python train.py --num_hidden_layers=13 --hidden_size=384 --n_experts=64 --d_shared_expert=192 --routed_scale=1.41 --balance_loss=0.00323 --init_std_router=0.0178 --norm="layernorm" --norm_eps=1e-06 --learning_rate=0.00647 --beta1=0.93 --batch_tokens=131072 --max_seq_len=512 --dataset="wikipedia_en"
Below are experts of layer 6 (counted from 0) of a mixture-of-experts language model. Rows are named router (the router's row for the expert), up (a neuron's input weights, with its number) and show model dimensions 336-383. Each number is 128 + 32 x the weight over its row's rms, rounded and kept within 0 to 255.
After each expert's rows: "mostly gets" lists some tokens that are sent to it at least half of the time; "gets" lists some tokens that make up at least twice as much of what it gets as of all text. This comes from a sample of Wikipedia text that the model never trained on. Tokens count by the router's weight.

# expert 23
router [134 130 142 119 169 134 193 115 120 107 136 106 149 116  90 113 139 173  75 223 101 119  76 102 122 105 127 119 157 148 156 106 160 124 106 101 164 166  84 109 169  94 128 168 156  96 111 101]
up0 [ 81  69 123 129  83 145 126  69 101  75 118  88 161 135 119  97 140 161 116 128 167 137 120 124 123 145 133 109 137  94  60 132 131 127 174  68 165 103  89 101 107 158 153 106  94 142 146 136]
up1 [179 137  58 175 112 171  30  65  76 155  94 204 103 155 130 106 133 115  68 181  89 183 165  91 127 132 151  77 138  94 148 127 114 103  79 157 133 164 128 130 172 160 144  90 152  80 130 139]
mostly gets: "pro", "bi", "al", "ere", "pan", "one"
gets: "al", "e", "o", "es", "le", "is"

# expert 29
router [116 101  75  87  93 159 133 137  95 148 135 128 176 116 148 131 159 145  84 155 175  78 154 162 143 151 128 140 160 112 129 119 160 183 114 111 162 117 136 118  70 131 162 123 117 106  48  76]
up0 [131  85 125 130  56 123 165 110 185 124 150 112 131 104 128 120 127 109 128  90  70 134 161 182 134 132 140 117 141 138 152 140 135  93  81 117 135  73 156  93  98 113  86 159 140  84 130 111]
up1 [172 139 162 114 111  37 108 148 169 156 245 116 131 127 114 143 128 157 107 112 152 133 113 131 102 101 169 147 107 103 147 106 124 151  60 111 103 111 101 134 112 129 146 153 115 102 151 143]
mostly gets: "England", "States", "California", "London", "York", "ville"
gets: "s", "4", "a", "es", "6", "3"

# expert 30
router [104 102 200 136 102 105 140 151 138 148 110 121 127 146 166 116 134  83 183 193 142 162  76 151 180 119 146 136 138 151 114 145 148 115 170 157 128 140 136 104  92 134 125 150 144 169 193 106]
up0 [193 159 125 123 149 108 134 117 146 173 121  91  85 179 101 115 138 147  84 106 112 158  81  57 144 143 182 128 129  98  81  66 183 141 104 112 101 167 171  99  77 138 180 135 160 144 150 136]
up1 [133  96 119 133 145 152 119  92 120  99 147 176 183 105 190 103 147 157 121 111 169 157 166  99  64 105 156 100  95 154 134 103 140 106 118  76  98 146 156 138  78 140 173  87 107  52 107 147]
mostly gets: "who ", "which ", "they ", "William ", "what ", "John "
gets: "that ", "which ", "who ", "he ", "John ", "they "

# expert 38
router [102 149 102 135 179 169 148 117 137  94 116  81  90 125 166 131 137 115 143 127 102 127 145 185  66 100 160 131 174  95 186 150 106 115 111 110  93 110  89  57 142 120 103  86 205 128 138 111]
up0 [106  82 114 130 114 112 178 108 134 138 152 109 111 188 106 168  56 139 112  96 141 121 152 105 133  66 179  93 103 113  98 141 154 180 116  76 154  83 115 156 138 102 165 164 166 162  92 131]
up1 [148 155 142 164 121  95 109 138  75  95 165  85 117 163 107 167 136  61  61 123 138 132 134 135 103 104  68 129 126 136 111  55 177 163 153 184  66 109 168  96 144 131 125 194 130 121 131 151]
mostly gets: ")", "=", ";", ").", ".\"", "\"."
gets: ".", ")", "==", "===", "=", ";"

# expert 25
router [106 118 144  87 145 160 112 148  71 124 125 144 133  77 146 107 125 172  84 177 122 174 171 183 155  70 157 129 160 161 121 105  98 169 149 154 122  35 127 148 167 113 149  91 111 191 128  75]
up0 [118  85 145 162 190 125 151 122  98  96 106  97  89 156 138 183 172  90 144 164 144 119 146 118 164  83 144 117 142  68 154 163 180 139 110 100 133 104 117  85  87 124 131 101  66 177 172 199]
up1 [140 113 149 141 106 111 120 128 118  87  85  86 116  94  79 109 210 159  98 161 196 115 134 114 107 112 145 139 160 150 119 128 132 171 147 132 134 138 160 107 148 182 155 106 150  99 114 180]
mostly gets: "ya ", "ev ", "ov ", "ki ", "ini ", "ura "
gets: "i ", "o ", "us ", "a ", "u ", "er "

# expert 35
router [118 127 141 111 109 181 127 114 147 164 106 109 171 124  94 163 107 112 165 122 122  75 179 122 120 118 122 150 115 120 235 146 127 130 127 155 131 144 131 119 122 140 119 117 146 149 101 109]
up0 [116  90 154 145 138 145 139  61 206 144 114  87 124  88 164 107 111 111 147 172 126 133 128 139  61 163 136 171 153 152 141 127 119 106 158 162 177 122 184  96  84 130 158 111 136 151 158 144]
up1 [115 144  84  42 118 121 110 103 145 134 102 113 150 156 104  57 165 153 169 132 163  88 100  93 112 135 149 103  99 155 130 125 178 134 117 124 141 130 129 143  95 137 214 157 120 159 130 164]
mostly gets: "for", "U", "four", "six", "For", "01"
gets: "U", "2", "3", "1", "6", "10"

# expert 59
router [184 106 115 148 139 106 117 152 120 108 162  98  99 127  63 159 146  64 179  93 158  17 103 109 118 105 127 113  99 155 137 145 144 101 155 124 126 137 148 124 113 176 115 135 116 153 138 154]
up0 [110 146  85 133 140 148 128 126 150 115 115  89 192  83 141 123 123 131 129 111 170  77 134 146  67 157 122 137 127  61  50 142 170 131 164 112 160 125 129 112 139 162 125  82  49  90  94 180]
up1 [ 96 115 127 194 169 144 117 129 149 133 149 149 121  95 121 142  57 126 127 125 144 126 157 189 181 152  67 149 161 151 163  69 138  86 120 105 165 106  97  54 114 166  88 137  73 155 159 147]
mostly gets: "St", "Th", "Tr", "Bl", "Sch", "Qu"
gets: "C", "D", "B", "L", "H", "W"

# expert 62
router [121 148 107 115 125 116 100  96 134  94 128 131  77  98 108 122 170 123 111  93  95 169 169 118  88  82  93 225 154 122  76 143 157 126 117 156 147 152 176  38 111 162 117 121 148 133 115 209]
up0 [152 112 119 116 198 131 101 140 132  96 139 124 134 133  89 111 139 175 112 140 136 129 109  64 130  93  99 144 133  60 110 184 179 125 130 108 101 150 135 174 130 128  79 133 111 129 160 133]
up1 [189 153 126 139 121  76 186 135  94 141 165  91 143 116 112  93 169 105 144 155 160  89  79 135  77 106  71 117  84 102 166 174  77 118 102 133 103 116 117 177 104 131  98 131  91 118 128 171]
mostly gets: "also", "\n\n", "Career", "ss", "History", "classification"
gets: "\n\n", "also", "), ", "str", "career", "History"

# expert 28
router [138 110 125 135  90 125 225 139  70 105 124 114 134  74 132 135 104  81  66 124 119 177 158 103 128 157 123 136 134 103  98 107 179 135  99 129  64  77  66 146 166 150 116 152 138 119  76 120]
up0 [176  72  90 134 149 171 149 165 115 103 189 147 132 143 140 178 184 132 122 147 104 116 150 144 155 109 139 136 122 139 102 111  70 102 115 108 108 138 120 105 155 134 132  65 145 119  95  93]
up1 [140 146 170  89 119 110 160 123 145 105 123 159 103 126 143 171 144 105 135 132 170 135  53 144  72 122 189 119 179 116 157  71 111 135  91 159 122 182 143 182 149 130  85 129 101 143 105  97]
mostly gets: "South ", "North ", "Mc", "West ", "East ", "except "
gets: "| ", "South ", "North ", ": ", "West ", "9 "

# expert 13
router [136 158  89 178 116 141  93 128 115 126 158 113 123 143 138 145  69 188 124 191  85 136 157  95 137 145 117 147  43 146 124 147  84 165 163 117 101 125 131 103  70 167 132 172 142 113 150 123]
up0 [146  91 123 171 124 119 147 138 106  84 104 121 112  46  60 137 135 177 114 133 170 100  84 185 110  92 157  94  81 126  98 102 100 156  86 149 173 150 167 119 156 127  87  88 122 102 114 148]
up1 [137 123 133 154 143  76 132 169 106 144 108 147 121 154 138 124 192 168 124 159 151 145 121  97 128 204 102 106 105 145 166 104 176 138 175 137 169  85 168  88 116 175 144 100 160 114 186 129]
mostly gets: "same ", "new ", "original ", "small ", "national ", "public "
gets: "a ", "an ", "this ", "first ", "A ", "new "

# expert 45
router [141 196 170 116  39 184 125 174 122 127 135 186 162 104 177 132 103 123 187  54  89 149 133 126 162 120 173  78  72 132 132 168 107 137 136 105 113 168  57 179 163 131  78 140 110 110 134  97]
up0 [150 155 177 131 139 196 126  41 139 134 139 165 148 166 156 179 151 100 156 131 137 139 157 149  96 151 150 151 105  97 160 103 116 121 107 145 130 161 140  81 174 135  79 139 118 102 146 128]
up1 [136 196  97 105 144 126 116 125 133 140 112  84 124 119 114  94 111  93  83  92 115 119 100 121 114  93 162 133 104 161 161  86 152 118 128 159 169 149 131 149 149 120 128 160 135  95 143  79]
mostly gets: "_{", "UTC", "£", "$", "—; ", "/"
gets: "| ", "; ", "/", "$", "_{", "/ "

# expert 54
router [151 148  98 130 163 149 131 111 150 122 155 164  91 105  92  94 139 150 137 105 119 179  99 107 147 110  89 101  94 119 156 152 166 162  89 187 123 157  76 106  88  97  92 127  86 155 153 139]
up0 [144 162 144 140 107 151 107 163 138  79 134 127 106 125  89 116 164 117  93  70 163  80 175 127 144  82 201 112 113  89 121  87 172  67  87 148 185 154 168 151 115 111 151 211 132 130 139  97]
up1 [132 127 110  74 137 154 171 140 109 152 141 130 151 125 134 134  90  96  95 111 136 157  94  96 139 125 159 101 206 117 206 114  85 142 116  82 174 121 149 146 105 159 181 102 147 111  89 154]
mostly gets: "). ", "\". ", "Coordinates", "St ", "Website", ".\" "
gets: ". ", "). ", "\". ", "by", "Born", ".\" "

# expert 53
router [ 56 132 129 127  66 185 120 128 147 141 114  91 123 147  99 115 133 154 114 113  94 132 166 174  93  96 106 110 161 110 142 131 111 101  96 140 122 144 126 106 117 145 139  60  43 124  95  98]
up0 [126  88 106 129 143  94 123 171  90 115  95 127 122 116 150  95  74  99  89 138 147 163 151 119 148 170 116 226 122 154 108 105 139 132 122 163 115 155 144 158 134 146 158 123  82 208 150 144]
up1 [131 109 131  78  85 119 113  61 144  91 204  70 113 130 105  78 137 118 152 128 160 181 123 105  92 105 121 144 153 141 122 113 173 147 154 133 156 110  92 130 180 136 116  80  90 134 121 144]
mostly gets: "of ", "during ", "During ", "At ", "from ", "under "
gets: "of ", "at ", "from ", "to ", "for ", "on "

# expert 56
router [150 147 157 148 105 129 119 188 130 124 112 136 135  94 134 136 117  96 137 101 119 166 164 174 108  89 124 123 185 144 105 108  96 239 133 107 125 143 167 127 102 118 126 177 165 143 120 123]
up0 [ 83  99 173 110 173  64 118 130 128  47  75 195 170 119 126 165 123 166 169 131 160 191  89  91 122  76 142 137  90 137 199 136  70 101 118 103 123  80 153 114 153 108 145 116 139 141 107 147]
up1 [ 81 192 132  88 182 130  87 149 103  79 127 163 169 124 163 108 134 161 104 153 150  76 131 135 117 118 159 130 133 142 140 121 103 208 128 158 171 147 146 114 134 103  97  90 136 180 165 180]
mostly gets: "Al ", "mm ", "km ", "cm ", "von ", "del "
gets: "m ", "over ", "through ", "in ", "e ", "km "

# expert 8
router [ 82 148 163 144 175 141 132 115 146 126 116 158 105 141 138 140 149  75 137 115  98 156  89 126  91 132 128 136 103 101 165 121  47 196 140 183  83 133  81 148 108 112 149 102 146 117 129 134]
up0 [122  89 105 143 135 144 156 127 151 104 120 132 125  99 184 142 135 168 129 125 145  86 157 151  98 122 145 129 130 133 115 112 154 111 135 161 131 161 113  97 128 178 173 159 110 172  79 115]
up1 [111 112 112 127  97 187 138 160 123 118 135  91 163  87  72 177 132  83  96 133 108 148  63 143 147 101 137 130 157 170 144 174 130 164 203 181 155 131 141 123  67  98 157 122  89 143 182 127]
mostly gets: "being ", "been ", "ically ", "be ", "ously ", "ently "
gets: "was ", "is ", "were ", "are ", "be ", "been "

# expert 26
router [169 122 102 104 120 154 137 136 160 124  96 167 179 133 153 121 143 184 127 114 141 100 126 151 202 124  92 166 158  95 168 147 140 119 147 111 166 148 159 181 178 169 101 125 136 110 137 106]
up0 [168 134 150 130  81 135 124  96 127 126 112 147 168 142  98 146 173 160 195 150 222 119  92  93 169  82 171 122  92 128 161 139 127 114 189 114 131 102 102 187 136 173 142 108 157  99 163 128]
up1 [166  77 136  87 125  92 129 132 131 107  87 170 143 108  86 138 175 166 110 168 120  98 124 145 115  61 100 109 138  91 117  96 136 144 207 154 155 112  50 139 177 140 144  98 111 101 130 109]
mostly gets: "would ", "could ", "may ", "To ", "did ", "must "
gets: "to ", "would ", "can ", "not ", "may ", "will "

# expert 1
router [162 118 136 138  93 133 129 161 134 127 118 158 201 103 138  96 133  78 132 124 148 109  89 117 178 122 131 142 115 125  96  47 148 168 134 129 138 154 150  57 154  99 150 213 110 140 171 120]
up0 [ 81  96 132 129 108 218 118 185 134 111 158 167 108 119 111 100 147 150 159 132 130 169 140 120  81  91 158 222 123 128  77  80 136 155 106  57  94 109 197 116 143 138 137  63 111  61 170 127]
up1 [104 159 129 144 133 184 104 139 168  85 116 170  59  88 181 193 134 108 122 135 135 119 146 195 105 155 218 155 141  87 203 118 132 157 120 134 127 108 160  88 104 171 128  95 163 129  87  97]
mostly gets: "El", "p", "Vol", "Sar", "Er", "Al"
gets: "p", "P", "I", "A", "O", "Al"

# expert 36
router [100 100 145 109 149 172  72 104 175 103 133 114 178 135 111 149 123  97  95 137 118 114 101  86 148 175 217 102 108 118 185 125 149 117 152 141 102 178 109  79 132 119  72 127 124 121  89 182]
up0 [137 111 112 145 138 117 151 112 157 187  69 145 100 125 107 136 133  83 117 163 187 177 102 161  91 143 142 126 148 118 154 148 138 129 155 154  97 112 164  86 135 123 131 102 134 133 160  87]
up1 [155 169 131 101 162 101 151 113  86  94 156 132 120 152 143 161 193 124 185 122 106 136 128 121 154 100 139  96 147 105  86  50 114 143 127 172  52 149 145 117 137 123 147 112 182  95 177 148]
mostly gets: "has ", "have ", "had ", "having ", "ي", "а"
gets: "had ", "has ", ", ", "have ", "having ", ": "

# expert 39
router [111 156 158 138  87 149 105 140 162 113 115 132 108 161  98 107 104 103 104  58 168  53  96  64 115 148 107  82  96 135 133 166 114 197 101 104 128 130 146 154 151 124 134 203 158  91 156  89]
up0 [137 176 144 138 150 130 105 178 152 146 155 103 136 144  81  74 109 144 103 159  85 165 126 140 193 136 150 136  93 220 152  71 118 124  91 113 146 105  77 177 113 136 116 139  88  94 151 114]
up1 [156 136 138 131  92 145 110 154 145  73 144 181  71 139  99  99 124 162 128 139 172  94 129 110  96 138 140 105  92 105 106 106 107 119 129  78  85 134 116 143 132 112 162 164 123 121  99 137]
mostly gets: "Con", "Sub", "sub", "In", "det", "dep"
gets: "\"", "in", "E", "T", "m", "t"

# expert 11
router [183  94 170 198 135 137 147  66 144 104 171 118 111 151 196 140 190 188 163 144 134 164 107 108 129 122  88 144  93  85 103 131  87  85 130 149  62 152 113 134 165 143 149 169 110  92  67 104]
up0 [147 119 145 183 173 139 133 151 132 148  78  52 136 125 128 140 103 100  89 138 155 169 169 174  83 129 156 143 120 149 110 134 101 155 130 110 165 121  90 172 117 160 141 176  85 170 119 165]
up1 [108  91 180 171  92 132 102 162  80 153 151  69 115 129  85 131  79 138 126 132 121  56 173  81 130 127 126 115 151  90 106 166 168  85 133 137  92 164 108 139 128 173 100 101 125 127 128 128]
mostly gets: "MPC ", "Turnout ", "Directed ", "Written ", "Scientific ", "Interactive "
gets: ") ", "ed ", "C ", "9 ", "0 ", "6 "

# expert 34
router [141 119 155 108 143  84 163 157 107 104 105 178 177 148 119 160 104 163 123  66 152 223 172 153 161 126 109 107 158 118 129  96  82 145 119 144 131 143 130  99 156  84 138 169  81 162 143 104]
up0 [ 96 185 156 145 113 113  56 137 121  63 134 158 137 145 179 126 124 173 136 106  73 149 140 124 110  93 145  93  54 150 141 172  78 107 155  85 182 128 157 165 126 137 135 133 153 123 110 133]
up1 [137  99 119 157 122  96 175 143  64 164  84 126  96 108 102 132 109 119  76 118 121 109 157 100 101 125 152 128  76 112 112  43 197  88 129  97 120 138 118 135 105 143 112 120  70 132 133 168]
mostly gets: "whose ", "Me ", "Is ", "Their ", "' ", "Get "
gets: "s ", "' ", ": ", "/ ", "his ", "N"

# expert 55
router [138 143 121  97  83 117 138 148  74  94  97 131  89  92  82 145  88  99  74 151 178 138  78  90  65 198 119 105  92 129 158 138 156 136 123 144 133  67  96 113 174 124 118 118 145 129 114 164]
up0 [111 151 161 110 119  93 114 152  90 101 106 150 165 119 186  93 161 101 114 106 128 118  95  60 141 129  95 116  78 152 181 124 140 144 116 146  98 155 108 144 130 180 130 120 129 111 147 167]
up1 [ 94 131 183  98  70 134  84  80 143 145 105  72 118 114 110 114  72 111 113 128 188 139 115 146 117 135 107  90 177 131 144 165  96 101  95 149 129  80 120 110 130 143 139 128 131 108 146 124]
mostly gets: "oph", "tiv", "ot", "ń", "anth", "nik"
gets: "in", "at", "ch", "et", "it", "ot"

# expert 10
router [ 71 173 134 174 191 121 157  47  98 146 165 146 134 131 114 153 119 132 113 145 104 136  96  99 136 122  66 131  85 147 102 122 164  92 171 103 153 173 124  94  73 138 134  85 147 166  83  98]
up0 [131 113 158 129  77 130 125 103  73 165 106 154  80 114 138 153  90 152 157 147 160 107 142 131 106 122 136 212 102 150 156 188 169 101  84 132 189 141 196 175 102 113  97 167 111  84 175  86]
up1 [183 176  83 202  92 124 180 115 139 169 159 179 111 162  86  91 107 170 127 129 157 159 135 144 164 154 102 116 148 164 154 163 105 115  88 166 165 133 159 143 111 168 145  58 112 164 114 114]
mostly gets: "two ", "many ", "three ", "these ", "several ", "five "
gets: "two ", "one ", "other ", "three ", "all ", "such "

# expert 27
router [149 124 163 157 185 135 107  94 152 156 101 117  77  91 165  80 123 128 148 160 161 132 148 182 137 104 151  87 127 151 157 178 121 145 141 146 106 170 136  63 166 107 126  98 129 123 137  77]
up0 [151  63  80 150  80  97 121 138 169 100 118 127 138 107 114 160  98 131 124 121 100 159 136 151 139 101 143 147 156 124 141  73 106  66 112 161 152 173 162 126 117 149 149  79 153  82 147 111]
up1 [ 93 199 171 115 141  93  91  85 106 100 122 115 100 131 151  97 122 137  69  79 156 117 103 126  97 117 127 129 104 137  83 129 158 159 110 108  57  87 157  80 144 129 163 121 156  89  91 183]
mostly gets: "|", "′", ",", "information", "details", "aged "
gets: "|", ".", ",", ":", "′", "N "

# expert 43
router [120 126 143 146 101 137 131 123  65 142 101 123 168 116  57 135 121 161 161 143 128 147 134  94 128 147 116  95 137 128 127 142 173 126  87 165 121  85 128 135 114 151 154 156 134 134 164 132]
up0 [133 104 127  55 108 110 131  71 127 153 120 125 158 124 122 129  89 146 150 155 147 157 130  49 119 144 154 166 134 141 189 123 167 163 154 136 155  98 196 141 142 126 158 123 159 156 140  74]
up1 [192 155 132 140 138 118 133 134 139 125 153 113 134 116 133 161 149 169 144 160  86 153 134  85 157 186 124 150  81 135 106  94 131 122  93 109 143 175 151 121 110 122 140  83 106 131 148 170]
mostly gets: "with ", "For ", "by ", "without ", "for ", "With "
gets: "with ", "by ", "for ", "to ", ": ", "against "

# expert 4
router [146 141 146 146 105 113 122 121 166 104 145 195 135 110 183 141 108  64 102  92 145  43 183 119 168 103 141 169 112 128 132 161 157 150 125  90 101 130 123 159 116  72  81 128  96 106 169 133]
up0 [ 99 158 143 115 129  76  67 177 146  93 126 158 133 126  72 139 186 135 138 147  66 171 146 108 134 152 152 102 194 115 117  93  80  85 161 149 107 165 150 133 147 164 138 116 142  98  76 152]
up1 [141 144 165 147  95 142 126 147 140 161 181 172 106 160  93 103 178 150 128 106  96 119 125 122 150  49 132 132 134 151 157 118 125 109 162  89 197 127 152  90 131 153  76 164 148 130 153  82]
mostly gets: "1", "10", "2", "3", "0", "12"
gets: "1", "2", "0", "3", "4", "5"

# expert 21
router [148 167 158  68 164 126 117 127 135 148  96 129 146 133 162 141 161 102 125 154 174 156 137 121 121 108 165  59 144  91 171 136  54 152  72 190  94 120 170 190 158  88 152 165 176 135 122 114]
up0 [111 141  84 116  92 122 104 119 217 101 166 119 176 154 158 156 115 186 134 206 150 137 111 102 108 166  99 107 125 129 186 162  97 107 142 193 122 107 133 119 127 139 105 182 152 132  83 105]
up1 [121 164 123  85 137 135 140  77 104 194 108 140 135 151  87  95 197  59 138 101 104 116 143 112  90 148 147 136 231  72 182 120 140 157 147  97 125  80 117 127 122 155  85 159  38 140  92 126]
mostly gets: "became ", "As ", "become ", "becoming ", "appointed ", "was "
gets: "as ", "was ", "is ", "a ", "became ", "the "

# expert 61
router [ 78 164 195 124  64  85 133 128 117 139 114  87  65 137 122 184 160 120 155 205 152 151 141 162 102 137 158 109 156 122 151 135 154  30 166  75 116 163 124 159  95  79 132 145  61 119 167 148]
up0 [117 137 140 129 139 190 165 101 109 112 116 103 143 112  89 141 143 137 125 149  99 140 152 102 136  53 129 129 104 138 101 133 160 119 132 189 101  36 157 125  69  83  89 154 175 167 105 115]
up1 [146  64  73  73  39 108 129  92 144 116 120 125 133 150 123  74 139 196  97 110  98  72 138 137 165 106 124 153 139 208 142 119 113 128 182 142 105 124 154  93 133 114 107  76 132 127 132 143]
mostly gets: "\", ", "., ", "including ", ", ", "while ", ",\" "
gets: ", ", "), ", "; ", ": ", "\", ", "while "

# expert 14
router [ 78  61  74  84 145 104  94 138 159 154 163 166 112  88 134 116 129  62 154 119 115 140 168  89 145  94 166 126  44 103  90 138 118 124 102 160 109 144  90 170 115 126  97  98  95 111 172 125]
up0 [128  89 176 141 118  89 134  97  83 101 149 140 133 147 108  98 194 131 109 116 131 133 113 102  75 129 132 116 121 120 120 133 106  69 146 112 113  94 106 147 159 137  55 155 173 141 151 116]
up1 [151 134 186 134 132 184  85 166  76 140 137 136 127 113 180 164  97 139 102  90 148 119 147 126 132  93  74 131 145 140  46 144 168 136 118 123 134  79 143 125 105 162 170 101 153 171 153  72]
mostly gets: "November ", "October ", "July ", "June ", "January ", "April "
gets: "–", "March ", "born ", "September ", "October ", "June "

# expert 57
router [146 121 144 145 117 133 102 108 122 111 127 183 132 115 143 138  83 163 126  85 163 186 129 137 173 184  79 113 169 153 200 130 204 141 109 114 124  69 151 128 113  75  91 124 112 143 170 135]
up0 [163 124 117 171 106 106  66 130 121 158 177  76 184 100 161 121 118 150 201 118 148 175  88 114 188 136 158 111 168 112 184  79 143 147 179 156  97  87 146 124  98 165 132 115 175 142 172 157]
up1 [ 94 113 109 128 112  90  65 178 160 105  93 146 108 174 139 140 194 157 130 125 156 137 190 127 182 135  96 152 124 165 145 120 196 144 166  65 141  87 139 133 116 187  86  93 129 151 145 130]
mostly gets: "ig", "'", "’", "og", "our", "medalist"
gets: "'", "ig", "og", "’", "ed", "0"

# expert 12
router [147 118 109 124 136  95 123  98  69  88 143 188 175 140 158 100 122 153 148 157  59 176 155 154 148 178  90  98 114 122 130 187 128 155  84 146  93 108 139  92 157 133 124  70 140  92 176 148]
up0 [138 112  89 104 125 112  34 152  74 154 107 145 120 134  95 127 127 156 124 117 122 166 171 175 174 114 169 133  97 134 137 110 219 100 180  32 126 166 107  78 148 144 135  90 123 107 136 107]
up1 [138 133 171 192 126  74 126 116 151 152 105 128 151 106  79 202 117 118 185 139 130  92  82 123 162 129 192 144 107 115 148 111  83 101 176  89  99 210 139 140  95 143 148 123 132 158 160 113]
mostly gets: "″", "}", "US", "AR", "NA", "MA"
gets: "°", "″", "US", "}", "-", "E"

# expert 19
router [ 76  72 106 174 130 232 129 140 167 159 115  96 122 131  95  93  87  97 102 190 154 165 114 101 156 113 173  91  86 113 146 129 124 139 104 140 140 188 101 107 101  98 158 151 124 138 122 168]
up0 [ 75  84 149 132  89 103  99 173 143 127 117 163 128  87  22  97 132 130  89 151 164 106 118 164 159  92 210 110 103 161 173 131 126 149  64 153 150 162 109 141  56 140 150 116  94  76 107 155]
up1 [102 145  86 106 112 145 142 150 130 129 109 124 108 128 110 113 133 117 163 108 159 177 110 104 144 165 108 142 181 130 110 101 173 174 161 122 140  87  79 119 193 154 163 120 139 143 163 103]
mostly gets: "After ", "since ", "before ", "When ", "nd ", "when "
gets: ", ", "th ", "after ", "when ", "After ", "before "

# expert 3
router [106  73  59 127 144 118 109 129 156 101 124 152 162 141 132 122 140 111 132 186 109 115 110 130 159 134 124  67 169 126 203 120 117 142 150 126 183 166 164 119 109 146 112  84 166 136 138 141]
up0 [117 151 159 144  96  86 104  78  73 131  91 124 137  63 136 135 200 151  74 122 139 130 120 112  79  91 108 131 165  79 136 167 148 134 110 154 180 148 108 147  59  98 167 141 197 163 149 126]
up1 [114 136 195  86 135 111 118  98 160 120 143  86 161  85 115 180 108 101 108 129  89 140 170 139 149 155  93 117 134 147 133 156 103 150 162 146 124 160 140 144 124  94 139 171 134 187 153  93]
mostly gets: "199", "197", "201", "202", "196", "198"
gets: "201", "-", "200", "202", "–", "199"

# expert 32
router [ 60  93 183 109 104  91 127 114 172 105 175 140 110 181 138 103 135  98 149  24 124  73 132 138 142 140 134 156 106 105 176 129 121  82 134 120 106 128 110 146 114 111  69  79  85 147 144 135]
up0 [146 136 127  98 130 147  94 152  53 162 108 129 103  64 153  83 107  92 134 133  91 171 110 148 119 107 139 153 119 143 137 105  87  64  89  85 146 130  98  97 188 163 139  85 137 131 160 110]
up1 [ 78 201  89 115 100 126 106 115  52  71 169 152 205 170 144 135 155 120  87 108 111 170 133 141 143 101 161  83 121 120 158 123  78 173 152  88 136 169 223 176 101 132 150 127  99 125 159 113]
mostly gets: "- ", "Sir ", "SCO ", "• ", "); ", "ENG "
gets: "- ", "| ", ": ", "; ", "); ", "• "

# expert 51
router [116 130 111 105 144 168 140 101 133 127 129 155 153 133 137  85 149 173  69 178 103 153 108  87 109  90 127 182 104  95 141 120 166 150  95 148  98  79 113 111 145 133 158 120 148 112  72 123]
up0 [124 141 146 191 105 203 112 117 138  83 132 152 101  97 107 127 191 129 136  91 140 127 157 149 123 103 106 138  93 186 128 136 184 106 180 160 143 141  87 172 140 124 108 153 170  75 166 124]
up1 [127 105 101  92 200 168 177  79 141 152 146 105 175  99 176  89 137  96 156 134 126 146  98 123 124 162 105 152 103 114 155 152 102  37 108  82 145 120 124 124 127  89 129 130 151 103 108 127]
mostly gets: "\n", "\n  ", "\n    ", "\n      ", "\n ", "\n\n"
gets: "\n", "\n\n", "\n  ", "\n    ", "\n ", "\n      "

# expert 44
router [125 142 158 199 112  73 112 119 134 111 140 162  90 169 102 132 142 108 149  76 133 132 138 133 186 170  99  84 109 137 165 154  76 125 119  71 117 181 124 167 109 117 136 115  70 152  60 111]
up0 [102 144 149 142 126 128 158 110 129 121 121 141  95 169 144 136 118 120 149 119 163 143 140 161 163 123 125 145 169 121 154  62 115 158 154 130 139 123 119 130 178 178 125 138 140 153 139 128]
up1 [ 84 202 185 126 137 112 101 203 113 106 131 123 147 139  85 156 134 118 123 115 126 123 147 118  85 115 140 108 143 143 113 131 103 110 195 102 142 123 139 129 110 117 117 121 192 117 141 166]
mostly gets: "(/", "[", ".: ", "): ", "*", "– "
gets: ": ", "| ", "– ", "/ ", "; ", "- "